{
  "experts_per_token": 2,
  "d_expert": 160,
  "normalize_top_k": true,
  "balance_loss": 0.00678,
  "balance_bias": false,
  "router_z_loss": 0.001,
  "vocab_size": 16384,
  "norm": "rmsnorm",
  "steps": 5560
}
Below are experts of layer 5 (counted from 0) of a mixture-of-experts language model. Rows are named router (the router's row for the expert), gate (a neuron's input weights, with its number), up (a neuron's input weights, with its number) and show model dimensions 144-191. Each number is 500 + 25 x the weight over its row's rms, rounded and kept within 0 to 999. Numbers have three digits each.
After each expert's rows: "comes after" lists some tokens at least twice as common just before its tokens as in all text. This comes from a sample of Wikipedia text that the model never trained on. Tokens count by the router's weight.

# expert 29
router:537526483493507474480476510510512467474510494485504522525496501479461453499491467514557494436496480491454499464535511497475478484501492535456487
gate0:471459495475479536526535471501543537543517517509534471486478493511521543508470490475532466512483501479513521526521522480502517479513496510506537
up0:500492484469524500439495483444500507475491493517504534522501472505505474467524437530514485467508463516508479523511511497469471462504587552515456
gate1:453527478522558523505521477504511503519512512495492522526557480503461484528505472521487440525480517480484471505504482512498529514522557528511474
up1:475506430514508503499475484495540471513503488529486516479527511512524535515503501520487531509460504471512513450506447472493522489521537480541453
gate2:560517490485484499501515483485524505460559534498499517539503506544492497499491488454472507525516504521516516512501516469503504493514498462486473
up2:473531536487490489458472527506553500536444508487527483472514501494486511510519533549484481483513478462487474466494488542468494516498534532485511
gate3:494436501543448491509506508492516496515484514516475500535486515524501537494533504467496505466481449480515498558518478520488481496485490485463476
up3:493485527519541496522509454492475500510446497468504560441508520475494457492506489541485465487532480481468502488511508488466528525498481458498469
gate4:503531475541460482477512507475534476510512505509507505493525485472490529488495499492511478522512485490563464494541509521507475474477510493480479
up4:524469546489463451492541534509527506500492511531496514523474485497521505537488519464562546451470490463504533478512537495493457541504521528511492
gate5:488448483526507501460492511506475502504481521516498477489506508481457539480497537484466495491475494500463475450501514496495503511460460525549519
up5:514528505498511516476504500471570497523507509523558553534500507524511516497488498515472492465516529519594482534503499494486532461505529506442502
gate6:488527501505476523511506502504427507477523513455509477505487501462477512558507557498541513461514517494509475509513514509501508477507539504522481
up6:490524489462393472528549515454508501494509496477478499511496496463495467517462480479517545496529521487499501473533488501516473470493505498507501
gate7:467518518495534538517524493520498505484461524482491510508408512512499525503513518512451520525455512515493534515470497473480505509474462497523536
up7:530458493469466503493528501535488537482528518478470498518495523515477452464497489482500484471483475495453539479507506469533513478501466522521498
gate8:551519514498488502545497546466528482493496513537491510513497505492495476497483465503514502524479514471490494516495512461499511482480482542537467
up8:496483449519520533500502513519491501469458526504508516528531514513505499533499503523478487495495529464484503504497493473447512471486507514467497
gate9:531478536440497541508494515494485474487534516500525534527515508487473465520524469481482452499469506513554546521503504509546470511487513508510524
up9:465522515502517570488519497545505483480521500530527461545475507535538469484490522526460509574477466488488483484491512452490499470493459534495523
comes after: " |", "|", ";", ":", " /", "°N"

# expert 35
router:521499489484494473459515504528471478467517493486503488548491451501500475475506470528517494483507498525483541493525543498469509475505512518488478
gate0:509501492525487479454490520492442514502532492494537505493455476484498520535559493493501512516468497498513495520579513492500517504510561545507462
up0:502518471486483517465501493525527490539495494491469498497491481507557490503488518474530498562511480508510510481518485508511495549481480515504522
gate1:462511487522515512535486499455507475474531480492446473524526495510499500502502491555514486464513549523491467478509470490470509473504501500473520
up1:459522491532510518498505515522510491520497544500479535503515530495528487490486489498489480490526492490528551521501493460514501528474501495499523
gate2:528485486498533486468485519528466462515491512524481528481503484499490532502505503444530531463488488476500503509467518507513486469492449503528463
up2:460505567496535511493518487504513501535478492483506528488464496497483494499523514470515524513516446543489464481497494479511499453508541518481497
gate3:483488497506513487561485535526506521495536474491501438534535479528510517455464511484462472459506486479482502500507507497476509490523501498506519
up3:523515498534420503479481511491529477526510523507489525484493464501513475543523502516494485514454476522505506481533543561501483511517497492523478
gate4:518434503490485495526524538535471460479468498501512451533525495480495541486547491501491510468480506535502540528510456490490521492509490508513509
up4:513503486494515505525544518467486477511511499487514477454465477520526464542525546493481494509504493486516540439508519463533462512458490468484483
gate5:487466527509508522479556474557492479475531498503498502485490484478465553478470528479443492476484497487447486482473506513505478487540564502539472
up5:482520484516472499519478500499475484550490501475486510568547479479485488513539467513546509492504504499543500508515523448512532539465495463492534
gate6:454459511499515501505485468465488493521522526475553516534440523508543396522533492539480478481466520480519499526534488493515537459507470517471485
up6:481507540493507477444488531482475503489559497497523530453482490518533501528497462468497540510460476499450496483460520482501507540540478510504488
gate7:477476476502456502477507478523509508514496549528512485554476432495486512529518492504503493464503533547498484507471477504493511462477511503522484
up7:495534490455526454491511503469509517509482508499543465448520528474523505530536520505471528557521486473529475508483518468541481565525495489480502
gate8:517508472498498499468515485514490534525441482513489501487501441481512527475515519500489449526504497462486543490470540540505499520541505524467508
up8:531455540476508501526464487474461515497481473513457494516469562502457553524494542541481482509490486532474482515477445486518557514464520474509510
gate9:470548500465550511518469458509551485520511496511545496481518504479515486503462535511515502512519491499525477505477457514487499500498480519500490
up9:510482530574451509509502493530519505545470490509518482505537523462501491504534498528517518465500532519479465474486475455467485525501516489486507
comes after: ",", ".", " However", " time", " served", " that"

# expert 7
router:552519517474489482496463526514481489469505472463471512504495496488456479478550472501549471504508482510497527472541514503482486457523500548452469
gate0:517491487529522516530479500505515532539556537530526518480493513468509512492496503489507464488477491501442483517537496464531517507481459506530500
up0:460544534489523488480489486512474475448497507548466482505499528541488488493477441495490537533514510490542498514471516516499494470536525457487450
gate1:496525525498493497503518518487495525539508482499482529473469526472525485485465524508457491467467517487518530508459477561495555500502510487481484
up1:540480523525498492522499499469544506537504519529498485438449534475522481511515514475463495490483496504481519466456508490509521526488516512541501
gate2:505575498477465506498477555491500513483536500495505494509556537527504467502469512491525488511502498519522485496490540511490491521464527498511475
up2:496493521495496485519490510492519501536507507514492478527482490498473484485499530531485491536495530474498486522429510481481503521492471451480477
gate3:528492519478487469481481534499489494524483496480573533489489487539512460508493513528530494476520448457502530557517483502504479504483541534505482
up3:466521468531472496492523485475534515492519498507491489504513518518492531483536447489471514530504549490496526444497485464505523514507458515476531
gate4:470507488517462542520537479495507513502498508505536519501486474464526475529495455475515539502459498509522492482473507490476516500467458491507491
up4:483505468515500482495534490488532505476502551513541546464509495494518523502449473493539523486476484491492523471497499515500489503464467459503510
gate5:455454524525527492537470465475523496503498522515489491461512508494495527476457495561455470509491497508482543507464523496466493543459508477505528
up5:515530477495511491525450472494518511471527505472485508501515506499478516492455501534451510504497501563504551470547481508508473517469538456469538
gate6:463501475515525450497548499533512450542525521509501527472534446523492505491488478500483496515500478484491508504492507528492541479491481510526541
up6:504519487512513465509474504470465507538511582479528507491472511484500495552514496499531524474460520525483489531449516518524514531465482453519522
gate7:513544558477498488443477562527481490505520513517576475489458476506542508469500506518541467477496485509520480502512556516511502471502512532485521
up7:507513538512507455473491555503466497537519510486498522489521483480507492507514465528533494514501497515512515479504498485537496488515530498496508
gate8:500514524488480496490506507485473496486472446477508496519572495537520486522496467543538514482523548486513464476485477523487505464510492504535490
up8:462460507571466554494471515484496516537529504531509490476509513521528499518479507507467463490505445515499501484525535484482478528541511473510510
gate9:542508486542496491468482502528522441458486520508524520511480523497530506486475500472489520493476483506512496500519498515490478519427531476481546
up9:491517474545487490461515532529464473459488516493487511501545500492516502476477530518490500530416496511525542552483478495496514510428506481466517
comes after: " ", ".", "–", " (", "°", " $"

# expert 10
router:536537497469494475459471508506512465474498452482506519547500499500461458531513493524512458499504459509489530516539529483507503493519477500460497
gate0:506517469483492502524497516483496499501503467525528504522466506478437513524491503503472489499503538542508487532495512446484575508437528466499498
up0:499477495514491534462464482513504493560504490509499535514490519487500480513524504497446495467484490561502524496506490429494466485507517526530512
gate1:447516518477489479493455474503536498463477495425494539493490497494498511490498515509496492538493481531533491476518483508474502536466465531516497
up1:530515489520513484515481509483480536543511496495476552478497502461499484457518490459512493499527471487494502550482519526489523499487527477495532
gate2:523458483526487531494506483513467481460528481543559467500482499535514560495507484466469522495497503482474517468489504527523515508518516532507504
up2:535548492456510508491513523554504493442527460539556533467510492498487532457519499518472496461511518514481511475513520521506467490580527500459505
gate3:553455502553512514534515480483486482516502517466500474503490499510467481455508534460449503468502547486480467481508518503499492488496451509527520
up3:501477566525520509428513472480447528514484473495503527502500515506491508481530513525475490472461493491517494513501474498485481508520544483540467
gate4:487486499498524472497494508477524534517507474511498540548545512486494475511479525491518469494495501589526520494517493479502507519518442487559516
up4:489497497464476526535523455537460477465506499484511481520524499491527510472509507536531501498508528497515517536542461510477452521486465508525531
gate5:474513464530465499508522482492487541474480499512531477503504497453482486469480490497437521532539511448521477492542505488501514500518510512529509
up5:520480486496520493515464481526474488490510517519494506509483502510487493514460528470497528532456484546464561503541495548470521537469476485486467
gate6:487482530507460540462505545537495522503514470520496479519564524500502519452512503510483481465552518518520465496488510513484498514496464433505494
up6:532488467524536504507426473531510466502513515522502450521472457539465499479486493488521503521470535447515492488516508495533485498490583524500470
gate7:487481516520500458451499501541549563469540517471548472492524492521468539513512505520519498537487517506471522521479484496520481514516513471482510
up7:547501472525470537517460479512488435527493489512524482509502465484468450495436514475521501510490493478504514513513495429473540493533539481484485
gate8:482480478563477455502493505524543505540500492496501458540503496497533513527500467470535514479507509518482489468491509513517483516521508489528432
up8:503457496505460517507525510562543510535514467499470477475493499488518511522506484503543459473518543519527495488528493528498533500507497494466504
gate9:559479485502464476543507481521501526462518515513535495491527515522512477509502490507489466518495467519517490551498549510492528474536447496533526
up9:465497493490488481443506491501478494560476458489514523496467507495509496524501498532526510488512517473481544482504493471521518509489525513472483
comes after: " ", " (", "–", " in", " In", "In"

# expert 23
router:530541487464485483454485496511497469494491457492508500531490477464481482513509485528520477468519485500482532525524523476479526463526480519475484
gate0:473546476517522489489521551478538502539470512514487481509518465472517549465500435547513512509508483544502515466485467514490563487487500497528482
up0:572507478522531530563524516493504484513483499478502538552532483514486521525487481517500490543458509489499474501500489541523494518513510504505471
gate1:519528547518572535496536529487512527547502489488466465450491503514481543555533495447501508535510509507489507523498440504482517530490496499472515
up1:500549456488490497478511474512529528526519494524516483487478518522480532488515478517539531511506503544529460475485455496490510477517482522513500
gate2:488501499491518485461547497522500513489493477494505506492500499476496534514540505512538459470513500520551539517504547480480478496522492494508525
up2:496474523500490495494468495457517481548512454454528505456505544512493464469468488505476552529492494480458499466487448542495530511516512546470478
gate3:534516492483472482461482450495480485493525460504473492505516521464520519441511477502530505512465454494511502528536530468510496517531481493512484
up3:476486507480543494552534509487528506472530553520539503515450457548460464515531532491505482458512503498512473494459507490486534472482488469533528
gate4:530555479508461478457490507482497494477468470479537485539518511539475536481501482470479466465512479509474525521500520480529507504503490526538481
up4:502462495521535551509531520478517530501495502465478497504503479508454525473486494519488461516506543537523470485462483556477490496528532493508505
gate5:498520531440509490537526470523510488521497439515490502474465501520497483517491492519468523510502505442475503480488485456490540523471505510471521
up5:510523490484498480519507522473507497490511539511559467486522484493517499494517496519542477519499497502545503534497470563484513523550526492514519
gate6:491473553511471478470473499470495501516499457505490536507545500456487517518500485505490487495463519489488494477510539480515532472476460495497512
up6:499449545514470506492507477470516524530492515502497558498530500494535507477506460536467508487433528513512468526469541504497516505496444519522480
gate7:482538517509499479466489487505558529543522523467487558536504491485529495491501528498546513518484506493487467516479511502469464478514513482477513
up7:498514472490491481453437497508494537483528482497485500543537515467551482460499502530516483549493505477475513513481485467493513489548524495497485
gate8:512455515528457478531537531499483529507517475485519485532494480517507550462488529482456518478492524523479515456529501513509475496512478478521490
up8:480509455470483477511524548524505489502485466539524470492484511513491560454503508521509458498520471523509498501462529444501481516534511520508499
gate9:478467576490495490470537496489518509491507503474522498553530528509463475490502486503463496473522514561506474522521523508502464500547504512503523
up9:536480448475523506480482486569481478556552501494529510483500505482514528493542488485469487521458481487462512519519488496507510499472539475513529
comes after: ".", ".\n\n", "===\n", "==\n", " According", ")."

# expert 36
router:532516497461490468478480525521487490478530475477492507523478474457477474483507468525525487472526485514478533485532526476480488461526503523476468
gate0:547493465502483498522500529489507564465486542462473485483524481512509503486524463524500530491517511483434474504501492514508475500500515510492508
up0:445512497505516468527523551496532500459504519494523456523561468498522490535519493458486492543477491451537524535497499486534533501514481494505500
gate1:473529476487507515490452497478459486516571507469521488455515505479482467469483510511500488471518505500542520447499468446500482528495472514488494
up1:496489495532505538541523526509501500494544530510519479469491532508542508507500503490493471460506457510501546494462512501452481484484476521562536
gate2:477502450513498500480486498487463478499505474514535500514530510469515451500493508540493466538460487512483507518506518507532496537516523563509497
up2:545480488491513517515503569492517509526474532477455524492491496507552528467514473480521474501502503458539487498522474488512528550506489534509521
gate3:534498541487494503529455508489471477496480508443499472520516515448503494518515510482500510490506490484497475495536512502499522465482472523512403
up3:501504486471518496543507460483535490486495465457542470527493477533469503493529523513510541472490542518500507453472479450508535502500558518502541
gate4:514487502557499490548492474508503492510513522522452483470489506475553513540478518495533512512504512511544466491478490518477511488547470503540490
up4:459501507465471489517494518469512520485527459504487486511514499537543504528487507451461505537520519514490451529480505448446485499529508474498530
gate5:478509503510520467505486468482484496492489484483486555508523516487492504514514475494489498472488491545491474473520524542489500503481533489491468
up5:456494517498504495519506520510487482502478462518513453466490510484485498502485506515517522489496543469435504546531499512467526535498461490511524
gate6:513479541495502499522483479492504521434548535469481475460492525486505506463489489483504539525477529491483483517464489513515463542486479546519529
up6:511482490493496507504566486485493453503457458505487548495516457464502495499538518526497501513498498523491456488502501508502552512512517522491508
gate7:533549496493521521487537477478478508529522493528495513492474478522480491549504524542513534484472476505455497503489507503486509523484482482493576
up7:492510518474478513493496522462516486475482546493501518446498503531507495502494525463457524527495516526526583478507493522538479502511482456499465
gate8:471528532494448526513479464508502511500459427485496469508502491504462504525483478511502450475445508498481513474505494506493478469459487492501479
up8:472517552502451536496527476513482507524496510544485460490514497506455526508518494493506458528511499439476511476552519496484468423496530454515513
gate9:495492493525459517471490525531487504513517500512515506492496521470531489451507472496498519523482526532515475507521478556508511515475458515493464
up9:491507481522503525499450461506514482482441500483491507486510491452469493545524501501474511482481476495498539493505522519540493478517495526469491
comes after: " |", ";", "″W", "″E", "°N", "^{"

# expert 3
router:535516522496463462507505523520458466495526460489496477485479486476454470474499451500539501504519521519473504485551527521453520463555508517477496
gate0:499479492500523526527476461498473481490530452466508484540480516470538451500520481481501461478504488488494487482487494509441503534525525548524459
up0:485505551509464454490427502484520502515484521522495541499482456488526507516488524492518519484481476532503481484497532521491496542477490516469494
gate1:476488485495497529420485477525512518498475460502506525519518481464528532497469457530503528500468482525509544536478511507508526493513484523513507
up1:548512525527499493510469478486547516529467523532483487491464457493522536504489496533512502560515497512518510526531565519476539513517510534477498
gate2:513512477501487516519467502478482494490487513481508493542536553485495524532493500495525519487482480548475495475506500510525463526593485507475530
up2:509520465513510497480477526481533515527493490502511485487495483481510506520517458504462460491512538479478504476489501500507551483471478489513487
gate3:501529500476520463554487473463486527533484499540481503496490454511486490491489490474481451519503459498512501439502537511462462512480500483461512
up3:468510453491483495498479525520485492493497485496513478543483415524480458476508494483513515493518466459514452537503522493490493500504453532541502
gate4:486508539477501479491511492496525482503486504515484491509532453497519512503520533491506501514474438494495515533473510493467498509477535502494507
up4:501486505469465515458492502494539542504468479504540467508515523484437492512499514538528536497511516482508498507490503524465481510544482448503522
gate5:504510472530484488519480526532504514508521427499512490489476497498494458472500481497502455518498515490511485483500508481507509437470542474489498
up5:536502489503506491539509466510457458510459491517536522477486530510519451482469462495498470535486504510502507518525475501506528555429480529479478
gate6:515496529533484467470520497519469531505477517479475525551535498518524485517495507485503543510486497545508495495507528509472450492512505515531500
up6:472533505517487501471540536539485544475504535488497523522489458540527469456494480527455489480528509495484502485524509525505496478513490510503502
gate7:526500419516516479468481508499506476520536512491514482454460501519486491508528518507524504493536429505521530500466499481459483483489481500502536
up7:513504516479534540518496539494465512538517503520521514494521532493496478481496546488478494553517513523506508475428516496484514499517490504503511
gate8:493521507507493531501520519495501471535536504488486536544509542487507486497465498479497511519490460477519475514532554528493509517511482510479491
up8:476526506492515479464495537502470541502471473452497514518547523491521490503487487504535537470521479521544480521553475522458506492511496490520498
gate9:522519513542531459552570492501525465518456477462461504479549525493508534535512458537507511506493478521483492529491535474482503524488475478484540
up9:485475458501509535485464466506524513410509477507493499522520471502497479503529577510490496484495498511524499470528482490456578500543502508485507
comes after: " ", " a", " the", " of", " one", " with"

# expert 11
router:532553523463471464471500518553500495477490488473503527508479493454484466509508482532523448472519480526459504502515507471460468461553466518485477
gate0:502473500516536494500493516498506465535494495489501479482553489528505470500493536496524504502471441473492510485452510491486516475457513564509497
up0:519463491498477467488482550490466480474473534503487511515497495509499457540495504488535518548511548502483476533476501460514503517504490494530495
gate1:538543466493464555503514489551442498486483498490509526484495512481499476473512477535486487527528513497456486483540500512495484519509497506473511
up1:550503524535476518473428477505517465540528476524529485495461487540519517549509521475489492474500473483471515492478485512513492494499511421512509
gate2:511498487491481450529502513523481514439475506537475486524508498493468491470496505461494535514493461515473487516463491467486502502513520537506519
up2:470459501531502471527456525470496473520451509551471509494493495455487523493503493482488463491475526475534512492495496494470504503512512520487480
gate3:522445499500517491545511524455506492509492496546512523497484509454549465493507460523521546529543510469488480499487544465436479493517486526466472
up3:530500550505532522525512514490557478441504470505494535515498460541567561517500515496538508497519521457502490551529501463514502526528474532501536
gate4:474481540483535472474540499532538456499479469481464463498495500496536496528496493503474495525506489494503519517496515514484484501454462463501511
up4:485506534504495470503507536504537468452524489519450455477475478485501457501518500489517480492495518513490493522475468435479495512480523503528504
gate5:518488510478523545503467508529474506516497512465498521481523505508516521456485479519485502527548501507534485501482498472517516485487478547470494
up5:511507491498533472521534476454470523493505513512544501539468489476497498476537503495489470501526501478519517536542497490573530512502511479493534
gate6:510511520449454482462496505476507508502514505536525452487508489537489494500461500574522524578463508478535481505489468455514466451494501528486453
up6:448497511528458473549495555531491490485455508481499503504461517431498472468494510479526501483510497520460505504489513527488507470497531507515498
gate7:494429479508526520474510523462488481554496461486521505555489560478530486495484443492474535464517495547503482519510485512463479539527525478515508
up7:507504489467512562533524487454522470498515497482506512494467517461482503509521477487507529559483435506523482492487486463539489533500502513485487
gate8:531471515497472535514514522485454439521497491495515503459565522519562514487472523505504511462503450512500520533504497476494506495495561506518512
up8:512535433541493521540491494487491501503502529497508524487530503504490537516468458516545490511519465477457501530471510523513504559546500526493543
gate9:487458457512459486500525536530462511485487501448518489469488492507508513492514543473488496496485445554488503492446535487502464491487507516518468
up9:491516506486514518480528488490506499480475491516519518516498506472482451442498464476514496451530511498491503550495533490531500470498506528530551
comes after: " |", " known", " as", ":", ").", " called"

# expert 1
router:488508518473491453461489542515476459485514491453510533510493502463474449528534477499505484493533493494467519456531542523470467483512488521480476
gate0:478459426468476525534476506502517503520512502487530510505511507471497482463538466522476469507498465490516473515509466447474501493493498529528492
up0:512474458514548485475495522473533476477533535506472478474494495522506524493501498479520498531503490510505487525483513509453517562513506534486548
gate1:515494476466511478500487539475499479527507504447523566526506502490478479516488487476509487453476500535495490513524525553511472518490511504509524
up1:487512523474516521490488480523488535515447504519475495459502534485501507485529513555505503481520497502493529507515478463463495495502440497485498
gate2:519463530507468483437495493468484506475483487503506550503526509503469471513500522468490483454510539480477526509522543475487542515491498510492486
up2:517515478542502470539486486532519486475520488557494490538508472526540487413524536495515496483484460542486466490483494481515512498518471531520487
gate3:489435512541517484462539477469492488473499470492520534484532510476496512545564502530467533495564510506500486488484470551464533512476525480501503
up3:488512449519537480507515502493481471505479481470512478508504554506488500529542525454497503491469547519486472569519508502511523502502496536470497
gate4:511493519498510476488507519536478497520496518484470507498507523487481520491515496469503496490454503545485520489498502501481499513496518528513508
up4:514544474498494530525516516524477489562502500516520513474488494510543503511484447501514457545463487509496488540462524476471565501473517516517431
gate5:452492462498513494469489489506495510533455512489473544510486509504563459449518452495481494534462441522488542505476477496499497494504485527498488
up5:459542472508489524480513535541523529477528485507497515536513514497500475442498481508517536490481527474545529518486453492492488512475502517507494
gate6:510536536497500482532476529494525504519480499512531486539503498479521529520512484490468552486528483490495454553532504515493526508512452484507507
up6:506510501508527517517467542514514517502494559501455506469472512528505517527491526521490513496486492493512506467476485479489497532469467515501483
gate7:464516562483494498488530484543440518481477462497526518486522488553473538508527490475475505485542504530491534519507490466519487497521470467504495
up7:463510473473533471492491465552514495529469495506500519485530555485497516493506503486484531466526502553451471474513504528500454554519447449516480
gate8:463478519512510452444526515469492437473471482544505508499458458517483515489522505520484532481498525492461480460518490486483518480516492467513508
up8:446490546481486489484479495535505488524510506488569506518489453548475499518474517457499502482514485501512474471512485463490489479527502488465518
gate9:538495450498529528487479514543533433457504487485464540472518477507513539495500483485497511485499504489480488490490483496516524531523517478521464
up9:536499513499518516540504509503481479501467502487492522495500450479532496518512473515521432473493540541501522497544485496470468555509549462471485
comes after: " the", " a", " The", " his", "The", "'s"

# expert 21
router:521492509459457468505476496493522469487526484492507486506483493475494467504528469526523463488522500518448529453534514475467494484517498540494458
gate0:503484510466516445536473514489532499491550464520562518514501520480488447504489520500492448445538507508474507510503514541525474502475483501484496
up0:469440491574491460519494530486472519513508488539458527507511500524479495527480474539466508508561518459480515484525466507544523516478505493487536
gate1:482482524545495509491539486486522534489451468502512521513526496545498515533505500557493485490506503500489487480544471528471479470539548494530460
up1:487479516482477502473481465497498473565506517484556484464472500501551457511481553528524495516482507499485496538529468488512448465509515497531495
gate2:466494480498511497526502524553505498439473474481440568490510487457483524488467485484518553501543518535460486542500503506438479494496477506509528
up2:555490496511536523510529538483497523474470465543449502440482523511502490507480495538509551537488516493458524490517508493493515466510536538481524
gate3:518483504509502451523495493523474474492521506492479474512513525497468500534504505566485502516542512508497531480479483457523469504469480509494503
up3:533499523526544507515468475471533475484562492490444530522502526498527505499520501529491477480549520478485520509511490455496492493471509498458473
gate4:471529471492463499499503495509497489455486526504499503453464533461494529510460497476555552523507464511536488505505514500485477491499549500479462
up4:477486502493471475483520506497506529523520474519503490459486472449484512509514511507555536496509530460503512530534524493521521493531476501498520
gate5:478464480551525466496511496518475474513533536527499510460512497480514518464465517519481480474481500516505548539468527495526535472553542521484508
up5:489535454504534502536489471543536471528490482513486522504482473499490546482534523466481523510481501549489508508509489478473510501457479495460489
gate6:499514504527499509542504508493496540465529494501489528498504488436449496438498498508481504471450500498521532515476527469542470499506522479472524
up6:523500465502502578512507461500490504493478497446470519539505456496497522472495452461500489504489467491488499464514500471527507557490497486462464
gate7:525480515473490527511442471478553492533501513497509509509510527552532456555498473507465477509509462489485527499502501493475479539454516540516483
up7:472505476488487441503535496473466516511537475504514441475449525514479515479497490461521544476506518488538535524491512485558520485484504496511507
gate8:495524492509460489508506510486506522504486539526555523513497434453483496488533510510526447488442508497511538500516496487477513485473508504470489
up8:496499515479512523476473477474447488507511501517495493496508473505493506508468482499478489451534452500500503512505533511497538522509531466467539
gate9:522531512443538463523506515532452515505534506519512501454501517488513460534491469508496503492527475516482531513520502503506552486519553535512506
up9:485499472483515535443514545506491506483535489525485536487508513485483535476504459524489539507497448477468479532524514544504481533530490500449513
comes after: "0", "1", ")", " —", "2", "3"

# expert 28
router:514531489505489498456515557567506482510497479507517485556501472493474479527507498519554511472505503523486521500542512471446475501508509524480448
gate0:547544506499495482505469512469491516516476484509447495493480468492514486488479524501515523468502412451451493468491513437474504528515545493508512
up0:555448496487508538510496502510586486470499471493493478491531491530463489519467493487528515499472479506479508481492498524533530473535498501472488
gate1:517474488480534494481504509518501491510490504516497537522532504479486489493497479496526483468523433489500469571523502506503493533489547486507497
up1:475551512471525523497476522502504499533538482502531508496522489523509512529513452477513532491493538518500480487542515484481490522534518501541539
gate2:523472500474502464463486520499484506530542500526461481474491484488456448485485505484461512475522487475489539473484503492449531517496480508516529
up2:480498533489503464510496514507529489497516471494502496529503478487477460484490519522502494498527482480503522520530486430485549495493492544493487
gate3:521505491489519534536517462510511465500447498514541465477478488509491515477463474506508536517489503495511517519484519471497517481489516447492475
up3:454491558479473517560468511488525517480519504488517523487501491472497481478513489539564464478494523473495486510483491499543470500476530515512492
gate4:523491508507528538495516490488502490484477482518528458503521387489496454504477520515520502479488497458468515472489479482435496517489469502496501
up4:484466523522518527520536561482501494526485517514505513521480469480510526513505514529508478487470456522479494549505492483491503494458510504464491
gate5:511493487522515487485531504478490447548493522504494498510473521474487513497586528467480463489472512502512530480500502529489515503524489492508495
up5:465508516501522457522498530471490500515503545512486480498487534485503558494494489480511509504524507501518513533495488522512521504477529498467557
gate6:506495502498534481511516516490489494501495529532503480492460488515535504475529503508543478462482475475500502526475498542491519502498515492516501
up6:486499486524543480481529495419504454530498510488461485483427529480510495470500492489485489516503498505486470524539521498543501503489482529496508
gate7:464499532460396546476499545547474516444497478489462499554499474498525541478554505480511486489514516509457510500502507480476460490519504467505482
up7:476476446458518471520525485483464495512520530523506506501499536451503458496517501539458521513486499479503506506576550482494507494509464506505482
gate8:501496480475462503486486521494486489488466485479493525485426503499494500495580498573557469502496489477534524511557496520470554503499505567471534
up8:429520507505537485477520513547499507483499469498504529518482487475514552512491479434467500520498526513482481515497501491511461505510517508516502
gate9:519525496481539482543462541509482499492490499515472554541512501465510490511542521508505494508513471495482480512513482506499490493491511522565518
up9:478524499528489522500553490493521494507485494498512510525507500511520500539523456479490501482459501480510503476458521469506481553492514469515532
comes after: " of", " in", ".", " to", " with", " as"

# expert 26
router:540522508473500500478517506490479482491500483460474514501466486500454495501556500521530528479507505505478503463485512452470458464555496524486474
gate0:471533481476474482441515559493488524513493478531475525528453512497475488483446511475497495491516477506496548496489518526488477502493500486479506
up0:509487489497521520542501494489448526482481509485499526532491512478492539488455498496485517484498507488529473488541504521529471554476531506449485
gate1:531508516493491482431508475515523490490523532473475473519500478479528531459510497490552474533535482493493493513499534524483520525511487505450479
up1:476515535517515510538507476534470466476499492457495531505486482476515487483489485493504520484499527514475492497487477495550494503510549468538503
gate2:523534488496484483486491486466515497526482529511481504474534452518540533458482481527531536485500504487501535458515560470510567464489524511523493
up2:517465521503468495480523537463530521456489501544481491477530484515525484498493483464449450510496524501475523516509548534468507495495472536510498
gate3:530505517513504522526459505500490489504498509508515495504504497487473512534511506511553455506473494474485476464511487486464504475468504531519499
up3:498505524474521466520520525515506527432535495543498503478475508479541477473524518492461462477467469482479484499530507510536496506499477527501489
gate4:481535484509464481515485494489508490514502518513495456484481480492509472496550518561483535490485515472497515485507493536513505502495474467451531
up4:486535501509512502513448550515464519503491522498486473513525536465522469517468488509497496497483477484501481479458514505505502522462516536508521
gate5:509491482498432459463506484544492483513491486569546509525514521505528499495520473489539507504484489495497498502530494500488533494516524486541514
up5:477513540540486514500525522545468482517509487506499533520489532482506520504536487479536521493489482516512463494506492494515528498539493472520512
gate6:477489506476531494452475479492509485460502518461528458548515487524488503499539516542505536525496507496482488468489504451503515508496494543461476
up6:491520488536438509535473517502461509537498488498476495488480532471489533508511456503531459499504494499467530513498473503513489465484533493544498
gate7:499517498520539474544465469490480504530497437508451462470476489533542460478530526532514466513486485481504493477505494515543553496456480495468503
up7:508527501478492440499512491487479515504459514506525536463499482510509504499465516519457445487477532464481504452505525535536508438535464465524532
gate8:495485527566468452488525517504503466481490498511507489472505473518494502527528506507499496467500483467513526480490510468497475495509492499513513
up8:499433464504503498486498506500541504471515515493488502475454546501470509525508515493500499560496485515477518475491528498539466481543478515533508
gate9:493519526461522496495470490510523496502509494510509487513513502475543501479522504480529461484483455543477517501497494521485508535541495517506529
up9:444515510523440493509489519540481493480491522482465543547561525517509494492457493511486516504466502516496471554508518486491480542503497470480511
comes after: "20", "19", "18", ".", "–", "′"